Weights of a small mixture-of-experts language model, trained from scratch on English Wikipedia.
Experts: 96 experts in each of 9 layers, 160 squared ReLU neurons an expert, a sigmoid router.
Training: a variant of SOAP for the experts, 17457 steps.
Below are experts of layer 5 (counted from 0) of a mixture-of-experts language model. Rows are named router (the router's row for the expert) and show model dimensions 384-511. Each number is 128 + 32 x the weight over its row's rms, rounded and kept within 0 to 255. Numbers have three digits each.
Before each expert's rows: a language model's description of what the expert responds to. This comes from a sample of Wikipedia text that the model never trained on.

# expert 61
Description: Math and computing. LaTeX math pieces such as \, $, frac and sum, table pipes, and technical words like software, data, computer in science articles.
router:165104115065121143154158152119168130175115155118153160158154112081167080119138127129115133073054104179173103142185069124137097086118086145131179123144134110144137120131119129187083135072084107080140118188121146090101107122099099064163139155161127136123086124126117166129132113118184099089182101085094131114153208190121114107149106136139108126114126118106134146137084092122117136125124

# expert 53
Description: Nationality and place words. Nationality and regional adjectives or their endings, such as American, South, Indo-European, Sumerian, often near population percentages.
router:127134132140139152123080123141114131173114153152132067123132129074144128117142107101175154105119146108036093114044120130139137096142183116188119085158163125155110200205097098118160162146142100127167126127091162123144140089183157113092111120128122163103139103115148147076114175121088121152147101128090158094100097163146153157148146130164105137116136074121141152144096159138157170065082

# expert 0
Description: Table cells and line starts. Line breaks and pipes starting rows or cells in tables and lists, plus role nouns like chief, driver, crew, cast.
router:146180071149117069146097179094139128113166136132134074083141139101164071088146121104096106154100115121113114143105103102127136106160098159105124094132180155172081163088142114113148162148184147151127112083168117104127130151158088171156135119133087156203107167148138081170112140114092131119168172139079183152095064144161152119119095148137126186099150178107141126137146141113131142129102

# expert 21
Description: Locatives and Spanish names. The words at, based, located, de, to, by, and pieces of Spanish or Latin place names, such as Santa, Rosario, Santiago de Cuba.
router:148120161043098086090121123124114096118150127149135168159112206036147177140129114137130138141141110074144153145090097128111145129159169135074155141145094127121114147122208149136122156129140180117097109137064159128149154161119192116109091131091149116138146045121147172195124064143120080124200121157123183120181152132162090125094106152155075082091149140110164112156121124158134077070124

# expert 55
Description: Prepositions. Prepositions such as of, in, to, for, by, under, after that follow a noun or verb and introduce a phrase.
router:118159096134150140117099094115116125140120122142120144136128176095133122117183180120112141136136141127108142111128187117120116150130123078110161159147166113174223141093123184156077124152086114129153148126111166145120134107173099144117113111121135165099124137074084130102113091137091186108128146132163140127093120102094150161131117161119130143149098160148058138161183108090163145134130

# expert 43
Description: Word-final syllables. Final pieces of names and words, such as -ia, -da, -ura, -ton in Cazenovia and Baghdad, plus closing parentheses and whole city names like London and Atlanta.
router:139135152157100100113071137091111110145059149139138085130095101123136060151141150154152151129107086135110156076154131185087096135099109045064153103104099080109165210075079126085118113148108118118179149109100132129150157158127101126152132137168183139186164103147096120101164136154130127148192109152094123177118137098136112112153110133129102089094106157120114105133162129138188179096122

# expert 49
Description: Directions and "the". Compass words such as north, south, west and near in location text like "3 mi north-west of", plus the after of, in, at.
router:134087095161190134088122113111097083141161208135179120141143109114080075101118140137141086076141142082114128160075134102108128172144082107095103145204142098143151108179085124110085137128122095119093156069107133153104155179111167128158147181117101143048104161103162207141121137117059099135196137233112131127129133166169099109159119146133137157152166160045048069153115151140103142137132

# expert 12
Description: Month names, dates. Month names in dates, especially in tables and infoboxes (18 July, January 17), plus in/In and On before dates.
router:097194081082124099131091177097126152098129132120123098105170189173134181124196094175141102114074153146115152129114183166114165184139050093112111158135138172117117137140104124149146164132097144119151140151127082149194153180138154157076191075163099129039135126171080123162140187122161128172086079157080151117166153087128125077125180180172074182112083105111109115065097099119126087116185

# expert 25
Description: US places, teams. US place and institution names such as University, City, County, Chicago, State in sports-team and election articles, plus the commas after them.
router:102191200206104091145187138096099123121151087136219126148135093140130163177084090131094111103098083087132120072157076108084098109146166168163146149191102133145097082093096157095111136148128141112186133137178137156135188155125125138097137189143129113148152140153109113116099125112139089093163124154127054096144148122105088129066125104086129142185081121104161120114190151152115143181121

# expert 14
Description: Sentence ends, opening brackets. Sentence-final periods before paragraph breaks or new sentences, opening parentheses before acronyms or aliases, and first pieces of names like Ta, Sant, McG.
router:142154134128074172145134139126134102110069181159111104121142117171123069043094127128126132103086169136127130173129160105151099141126144096108115113096147119124088133122105097123118101135124062158166142173122090131033135146155150158118146125143068103181161114136149160091079125161104207088121166124087129097100083124177138131117121133146135150130143127177128118143190120152112149124119

# expert 46
Description: Measurements and statistics. Nouns and tokens in measurements, census and climate data, such as size, temperature, mm, Race, percent figures.
router:134136111128131160135166107110168131177125114159089134180099098128186132110139119132171142138072139131134097081173171116086076126102140135102157150119093148043081126152182091167114148178141116100125157138143139134142177130129121130101110109103102093137099123200103138149122097100110183142206137113133171144117134143148103099116164149133143148117100148140164112134083170198122133112112

# expert 57
Description: Music albums and credits. Music articles: album, song, guitar, vocals, band, Records, plus quotes, dashes and line breaks in track lists and credits.
router:105057125148142073113127063130165144072147115136111160158086116116166163146137165103121147094123149163152128096109161093161139151155172152082185111133108137087101105158108164143088092140130180173096135122162143101139132107098062141146129184060173113181110083154156176125153072123150088115145121092143083137150084134140101115119025141108168139164112102132144103144069227145190175133061

# expert 16
Description: Word-initial fragments. Short opening pieces of words split by the tokenizer, such as t, h, w, Inst, Ec, plus blank table cells and Thai-script bytes.
router:173095113169192114146115146152127140188062127143120157124147110070112136132123096159090108128140162092103144148088113116141088156179124173181136135182166094171115132184128107141097174026129127128112085143152132089128126151139123187137120147088043140100104174129123104116141131149097058179121147170100171187128157156088143136143113077086114089072138161109143073051145130118137123099162

# expert 15
Description: Abstract noun endings. Abstract nouns and noun suffixes such as -ion, -ity, -ment, often before of, such as life, development, death, election, War.
router:138141164142110190133068133140161102124155092104136069107194129112115144144113134137089150071083066137182163130153154103109092093156136080125134134113138161128140089144094159139104169137142153097109149133113115106134137139107120153116128139174089152072170113066128083126126121130150166122139084128157129194138101140228157107071148113095117136127119085113120103117148118155130107140160

# expert 26
Description: Negation and superlative modifiers. Modifier words like not, only, first, last, best, top, without, far, and the un- prefix, plus some commas and of.
router:117143150171107121173100085166135127032150100144110068134190085150117141108082129144156132117141132162199127125164115125198104153087112120114133091149117125167110093121072091111117135104140143144136103093146121167188124116121123088126186106158124126156135114110152176152146102170115175154170147144081121176128143118106183087140120172134159162157137080133121122141101102156090144125123

# expert 31
Description: Line breaks, list dashes. Line breaks, list dashes and table pipes, plus naming words such as called, named, means and the al- prefix.
router:090128121119118158101134175134143098135084148145145131091080167152103155089118077152100079080139109121131126141121111119164134123206191166116180114155104126079111148144141134107205146181158038148122131108142136167146129127150120184122124164140177163086158141083102097157121107164089081154119129144132126135174105102111152140142157148181125091097150106142073144123125097133085106151144

# expert 7
Description: Personal names, periods. Male first names such as George, John, William, and pieces of personal surnames (Got-ti, Wynon-na), plus sentence-final periods in biographies.
router:160096094136087102114123109132122141048089156126115177060198156082093127134179077115141142106157154117113118103140083088140148144111120121134158134105119126128135127106160183185113119113026117111117096155103107167164153193165140108134106131114110124161110145117099136078085122131135099125139111125136170145120132125091132120146205195181114089113087133173137133139129148134129143107129

# expert 4
Description: Math and science notation. LaTeX symbols, braces, underscores and backslashes in formulas, plus word pieces in biology and chemistry text, such as frac, membrane, "of".
router:126077127120139195116151152100122084127147132155107223154141115091203105158202145196119155161096110156098054146167070104089062112115066176126127139157180150113165099095146129203095085139106103074124146146162146078110158121092168064137138154126121107070090109107129159150137109147167122151129120112114091192109131152097106133131159089140149110138096136085146111105132172173090092127139

# expert 20
Description: Determiners and possessives. Articles, demonstratives and possessive pronouns like the, a, this, his, their, plus possessive 's after names, usually after prepositions.
router:136138135163155118163092179136163088129122137128119146095174153124107151133090113130147091117162121118131177134153137159157150072177090151137083115085176129149121166114140052083071172131166097063074143118111080138174100116159168135097150177108065170143141028155066138140123111153145167132099116148102174093091108107121128124087092086151090103184166160149083111098154171104122172122117

# expert 58
Description: Punctuation and name pieces. Structural pipes, colons, blank lines and heading marks, plus inner pieces of Japanese names and words, such as Suetsugu, Sputnik.
router:143152148144134147166107121088130156127115200082139142100162103165110113095133115089189121137159173154126178207091117169137165141164187121151055152109143085134086192118108096078134165122099101168150091119101120153116112115156147198123148119165068177124129131119150097101131154144113138112133103174088137126100098153134187103158172137168096126124116157103123114118086084118134130106171

# expert 24
Description: The and word-initial pieces. The article the/The after prepositions, plus first pieces of split words like dr(ink), Wi(mbledon), Sub(order).
router:175097146110115098150123110119133125135166113152092168128131159173115107180121109155060075148146132095151059164128126044173130121163101107140146142158125137139184129172132082115120132145129117111096130069145120189113116167111100130085143157089079158163105116088134171066158112105083131136134155143138089128083160107169109108131077141128109105139138139128080116110089119115140108108150

# expert 22
Description: Dashes, minus, headings. Hyphens, en dashes in tennis scores, minus signs in climate tables, heading equals signs and line breaks, plus prefixes like dis, re.
router:168114157111111141095155106184177128142073153078143111132130161154118110135177159157134136093102109175144119151150188131139174162168157126170149087104106081142107130139140158145148138157066110104119063077112137166121155160066112169152095088189084154096206140091209075160096105125134140146153169068106083073100087133115153138193105110145046126161171118117116178109148115169138118137140

# expert 1
Description: In, New, All starts. Capitalized word starts such as In, New, All, Al, Be, plus the preposition in and splits like wing-sp-an and Ariane-sp-ace.
router:073128123161121097155087125099106130053158183106166124206174111104103127139156092116095114183150084112105082128193117153094050122175157124125142112134118118085102074117086114088174140202066148170130119159101125150150158113135154075153156106148145114169161197162058104129163181095150102182126127142138130102109179099142145143142147167112147061139142059090138138144152060126117108081103

# expert 10
Description: Conjunctions and dashes. Connectives and joining marks between items, such as and, or, &, slash, hyphens and en dashes in year ranges, plus word-initial pieces like ind-, int-.
router:151131132118112188152122171127086083112076219080147103124131151123121099159151145152132174141120123144110108127125159160133152139100191137052108087098114104154092136109107141092108107102144129089136136181166164090103144155165107154141156138123118198160126109149158104130105142068106090158187142112099099165105050112178095175177158097110144155102101141160118125134168170108158078125147

# expert 39
Description: Sports seasons and tables. Sports text and stat tables: League, Cup, match, season, touchdown, loan, numbers and pipes in football and baseball records.
router:119154157096148130100122075144113137192117136090086086127140142147074166115084155102100056122063105119151128090192154080028135132098141159176064189073090152138134131106070121122118104177123087043132147104125118155141140148105152123120088135146064112127116148161123100161141196126162112154129142133164112077132099126120119178085130165103147146139150094131137129097119157154113155130114

# expert 38
Description: Forms of be. Copula and auxiliary verbs was, is, were, been, being, became, often in passives, plus some number pieces in sports tables.
router:116111133103146146136125188090156183100088158117176101129135105127136130100125078082147143127094172194102146123092138178176160164116166106131009152112141161116133143129121110103117180112090115111100163118139137183064150118182135149105159145151069105103088192116158130123150090108085137128141113172082133138162107164133150101091176123134077173072115121137115116135110135133118146080157

# expert 62
Description: South Asian names. Pieces of Indian, Pakistani and Muslim names and places, such as Singh, Khan, Bh, Mah, jharkhand, plus punctuation in Indian TV and film text.
router:136116125104153174157143139130114112136117114160225176167108139097150092123076159138093145061145118157100100157174178125138122129127153072144118125174112160137151117130129156183149096098181136121100178127189141126118139141158122164125155098117178109137120132137108181131108105142125187093090134119141127151121132113186136142143069078130146123130163163161159160131129084179130140150087

# expert 9
Description: Sentence ends, countries, years. Sentence-final periods and closing brackets, country names and recent years ending a phrase, such as United States, France, 2018.
router:139150154180074166131086104138106118127102151089139085107106149147093175130154107126100136091087137142132109129096130136081142092158150093116067097094137125139101159094131110142198170147113105128160130130078161208106113110169125132107158119127139153162143130167185074073131097126100142115153117140140107105146075093150164146140159170110166095123159131141072113159118155118119169044117

# expert 2
Description: Prefixes, articles, table dashes. Word-initial prefix pieces like co, un, inter, sub, re, the articles a/an, nationality adjectives, and dashes or line breaks in tables.
router:158100130131110101148129219177168143101145145104083093108143109095141084151122134182151146115161121117189139142123172165127133139147120092114133084117124147188159147139097147139158108174170117127149102090162136103180149092146147159145077150109081199062116120164142125105085103146162127138149164059092202152135127170077143125117142126164085137080139093151149154178076127154148108122109

# expert 48
Description: Section heading markers. Equals signs and double line breaks around section headings (==See also==, ==Biography==), and words in biography leads.
router:229152071125147110142127131147143163110151132143128122165157157190150077086125140182149183136062147153094131155084119122097160145118044161162076159151180036141132090092143143111119087153106106135110154111133091183143123085123128104131140169174144100136083143121152127115128127097109150091093162134192119149164155110106157122150131090122146097175181111134121151128214214189113095113166

# expert 54
Description: Auxiliaries and main verbs. Verbs after a subject, especially is, was, has, had, have, made, built, released, began.
router:113134075170165178164144163110142127159119127071115181150099121156121127134098048115109121137207154124127166173106099151104169097104171166107105151210122141122095130131135106121166155140146104139061161084112179162154083106140141162091155099149131089139160167110119130147077119140112101099165160204113137162132101158152110147171142133151137114150133160099196116147185194107125178094140

# expert 30
Description: List items and plural nouns. Dashes and numbers starting list items, commas in name lists, and plural or collective nouns like collection, research, films, works.
router:117140091144104106164135140115151150122115111156146062092177098114141087155132089114098079173137151124132167162137124102109126147137132098154131153105134164106090177089174120091115172119130089102185133089164098165125109149163057175109164116136134134168089149141090126115145195132081155123106123173100159134157129165134097101155110196132130155144145110167155160149150145078176141114118

# expert 3
Description: Place and date prepositions. The preposition in or In before places and dates, plus month names in dates, such as in Big Sur, 31 October.
router:086132098174113138113129166115150156112107196091129082200166114134083159074114138125099080075138119139111131126179156155087098120160135100162113129159118079157083123198130147120149137115148113150123168133154114164060147136149189107131169077138190123112145153112081156158133180107105141172078177099121168081127168108072119130088105171174135161139108098122111149082120172128081131114141

# expert 60
Description: Table column separators. Pipe characters between cells in stats and results tables (GP | G | A), plus genre words like rock, pop.
router:097138102156166135182086103126177159083084116118091077108069112158058060079107135086136238157110109129134133157129049112140148144138119112131103159159160123115092119147127122076136151125120152098112121095117122101071129028129155126094142114139132135128174153156115137113120116152129160092175129136068108131083100175133121145126142128151157078147101122158101104124097146132142169168116

# expert 51
Description: Non-Latin script characters. Byte pieces of Greek, Cyrillic, Thai and Japanese text, often inside parenthesized native-name glosses, such as Πύλαρο, Алексей.
router:120103097119155163073092168112188166118061144113103149078130128125103136075124090097186124103146117164124130156052115152133174100109189147193109101135102127119110154141141139131160184142083070164096122165117136176121132123141099170168179139176088087101139138164158098129129177126107122092088081111095129088087116153125126110154160109151122122108157132080100104142063065121124145109170

# expert 11
Description: Line breaks, list markup. Line breaks ending list items, hyphens in table separator rows, and cells or words in sports and weather statistics tables.
router:142146147145135148173108120083125159125116199082144141101161104170106106087132117093191126135154177155120180206094117162143170143164185118155058149116142085133085196119110098076135163125098093170144090118106120154115116116161141195120148115165075184123129133116146101097133154138113137113129102176092140125101102153133192101153176144166096132126112161099129120117083086119136125108168

# expert 63
Description: Biological species and taxonomy. Taxonomy and species articles: species, genus, Synonyms, Animalia, Latin -us/-ensis endings, and commas in species lists like Puccinia.
router:175065196156205177147077205099060118126118117178132115156099125112156154114080127125123108126072133139104115071150186153070170131108125130155143117077083140194138102121097103122122100139160096116192129082110140148098169137101080144126124173075133119191129133129160099151090081109082196141099142148148130124165108190126149136144164085100115170104133120155169147107203155187135077162134

# expert 6
Description: Structural punctuation, infobox lines. Line breaks, periods, open parentheses and equals signs in infoboxes, headings and tables, plus words like instead, However, British.
router:140151142141132151164107126081133163125116197082141145091158112168109103103128116093196115134158178158121173204085118163137170136158183114153052146114142086128085196123110098072138170125102100170144093118102122149112108118153152192125153117158066174120137142121150100100129157145115141113120097175085135132098098147127185097150169140169093122121118155098124116112084082122142134112178